Weights of a small mixture-of-experts language model, trained from scratch on English Wikipedia.
Size: 13 layers, width 128, vocabulary 1024, 4.39M parameters.
Experts: 24 experts in each of 9 layers, 32 GeGLU neurons an expert, a softmax router.
Training: 544M tokens, 4149 steps.
Below are experts of layer 10 (counted from 0) of a mixture-of-experts language model. Rows are named gate (a neuron's input weights, with its number), up (a neuron's input weights, with its number) and show model dimensions 0-63. Each number is 128 + 32 x the weight over its row's rms, rounded and kept within 0 to 255.
Before each expert's rows: a language model's description of what the expert responds to. This comes from a sample of Wikipedia text that the model never trained on.

# expert 22
What it handles: Middle word syllables. Inner syllables of common words after a consonant, such as or in supporter, on in month, il in Affiliate.
gate1 [162 110 173 183  95 126  77 116  69  84 116 114 128 124 108  97 161 122 121 156 163 113 138 127 142  49 114 168 101 128  70 170 138 118 171 104 145 174 113 117 168 116  86 161  96 150 142 142 141 131  48 172 154 106  93 120 114 124 168 144 154 121 161 122]
up1 [ 90  73 102 157 159  82 112 111 110 101 177 102 152  78 176 127 102 143  82 119 125 110 178 129  95 140 160 149 127 142 166 147 146 158 126 171 107 178 153 149 139 105 119  99 129 102 103 154 127  97 123 134 133 138 111 123  98 158  72 172 168 122 131 144]
gate2 [114 195 180 146 141 119 145 155  50  74  99 125 127 144 169 136 143 161 100 131 131  94 145  98 138 149 122 122 125 155 165 158 165 151 131  96  95  73  93 115 168 137 125 162 109 112 164 122 129  67 136 107 133 175  90 146 114 131 148  82 115 199  58 186]
up2 [ 53 123 146  97  99 127 125 185 131 104 137 135 150  78 122 152 149 128 157 105 191 182 190 146  97 115 126 137 146  79 118 127  82 118 137 129 147  81 183  67 149 128  89 114 116 148 135 104 161 119 120 155 156 132 123  78 139  95 117 143  70 156 139 113]
gate3 [118 155 122 127 140  98 118 160 116 123 116 147 187 153 140  77 148 147 167 156 133  97 152 172  73  89 149 101 159 176 146 158 146 176  91 118 145 102 140 171 105 111 133  51 103  73 143  89 141 105 139 104 108 139 161 110 144 144 210  62 151 160 144 176]
up3 [ 95 131 102 157 173 194 173 133 188 148 127  69 139 114 122  94 138 128  99 171 135 141 139 146 154 146 115 108  46 141 155  63 121 120 103  70 100 180 110 107  84 123 170 180 133 123 105  80 105 197  91 154 122 167 158 141 123 118 145 143 114 106 163 136]
gate4 [ 96  92 125 152 124 147 110 137 149  92 196 158 121 153  80 104 201 122  95  97 196 159 126  85 114  69 158 145 102 189 132 112 153  94 148 125 205 110 111 105 208 115 142 107 166 144 148 101 128 145 154  95 149 127  92  89 128  95  99 121 134 134 152  66]
up4 [ 79 112  89 173 121  46 149 146 136 113  24 124 113 112 157 147 149 143 143 143 183 156 118 151 118 101 152 128 131 102 128  89 186 123 203 118 116 125  85 143 107 116 177 124 121 131 145 163 154 109 145 179 139 152 115 134 157 107 118 133 104 101 146 122]
gate5 [ 83 161 101 152  61 109 106 116 111 134 174 164  89  87  74 102 124 161  92 144 170 108 183 135 113 115 127 150 101  88 211 126 147 120 169 109 129 102 168 143 118  94 176 123 155 130 105 110 162  84 136 126 140  72 155 147 141 112  68  89 130 166 111 114]
up5 [143 179 177 170 139  99 186 162 139 156 151 143 114 130 125 119 119 154 105 126 111 118 162 145 116  92 146 105 108 144  87  96 127  85 119 166 126 152 169 130  87 208 121 140 130 116 137 145 143  93  86 104 153 136 127  95 130 149 143 156 181  90 157 158]
gate6 [144  97  57  71  81 110 140  62 111 118 112 109 161 117  91  76  98  89 166  89 106  70 149 157 117 117 116 121 124  66 131 104 152  89 127 218 112 138 108 128 160  87 119 132 138 120 153 156 121 110 164 140 137  92  93 159 148 160  97 178 127 125 124  72]
up6 [104  95 121 123 106 114 159  98 117 118 124 154 133 124 110 107 106 150 120 141 109 215 139 124  98 161 138  77 104 157 170  76 117 169 147 128  96  34  64 122 119  48 150 132 126 122 115 110 119 154 127  60 161 104 158 110 150 157  76 124 108 130 168 116]
gate7 [ 79 105  99 136 115 116 133 111 137 159 126 154 120  71 134 134 162 117  80 163 159 119  62 204 168  81 109 136 153 144 122 147 199 100 119 130 170 163 141 115 156 148  99 129  96 120 138 125 175 148 208 158 109 198 138  91 117  71 134 123 185 152 115 154]
up7 [ 97 136 144 190 121 143  83  84 103 131 138 137  96 149  57 153 104 152 192  99 175 123 133 106 165  97 134  61 163  48 126 183 138 111 107 100 130  94 139 113 113 118  96 102 155 131 130 133 139 109 149  60 156 145 130 162  89 132 146 176 138 115 151 124]
gate8 [115 196 136 129 162  98 127 159 172 198  92 158 170 126 123 128 102 175 101  98 124 131 120 184 134 118  60 121 111 134  64 159 111 152 118 125 170 162 130 150  84 182 130 102  97  92 190 124 193 151 120 157 135 126 172 109 131 126 116 162  86 147 149 174]
up8 [107 115 103 165 105 155 155 134 120 155 116 118 150 166  94 154 135 124 131 176 177  49 148 132 102 135 171 162  68  95 196  96 104 142 112 204  60 128 107  96  94 113 165  73 113 129 117 154  79 163 132  76  99  69 122 130 115 107  96  66 113 190 141 181]
gate9 [126 110 156 116  89  83 140  70 135 103 117 132 145 154 172 143 163 143 109 117 132 171  98  96 136 102 149  91 181 188  94 108 107  98 123  91  85  67 148 168 135  97 141 175  85 158 127 154 120  66 153 169 132 137 102 141 123  87 145 185 149 147 154 144]
up9 [120 172 171 129  90 136 106 132 144 127 138 144 165 109 130  89 116 157 181 127 139  68 136 168 103 129 139 165 142 126 176  99 101 128 154  86 110  92 158 108 121 153 143 118 199 151 111  77 151 127 111 132  55 141  97 158 138 129 201  94 104 126  76  91]
gate10 [190 138 181 133 188 155 153 136 125 137 158  92 104 121 101 107 146 131 130  88 159 127 170 208 141 137 101  96 187 107 126 157 180 115 116  87 186 143 154 170 114 123 117 128 121 154 133 110  85 175 124 128 157 141 126 160 125 172 141  66 189 145 164 134]
up10 [ 87 112 141  98 151  69  98 175 142 130 144 108 108  55 131 165 164 114 129  82 119 108 104 136 134 110 132 169  80  53 114 168 152 102 145 116 162 129 122  66 174 121 142 179  93 109 163 113 124 171 137 102 118 158  95  96 126 180 119 197  91 107 152 113]
gate11 [122 137 104 106 197  95  91 109 105 128  91 141 126 167 132 179 132 144 104 156 110  77  85  98 142 151 136 115 113 137 160 164 204  83 136 124  94 107 118 141 117 184 195  98 129 142 102 107 117 193 157 133  80  99 149 165 172 178 115 130 113 115 115 166]
up11 [ 99  76 145 167 142 129  74 140 111 126 156 129 111 153 147 114 159 123  89  57 151 119 140 111 145  86 118 175 138 108  98 171 122 104 169 128 208  96 111  70 146 140 100 131 144 145 122  76 137  95 162 137 170 151 183 153 185 113 135 133 114 135 157 122]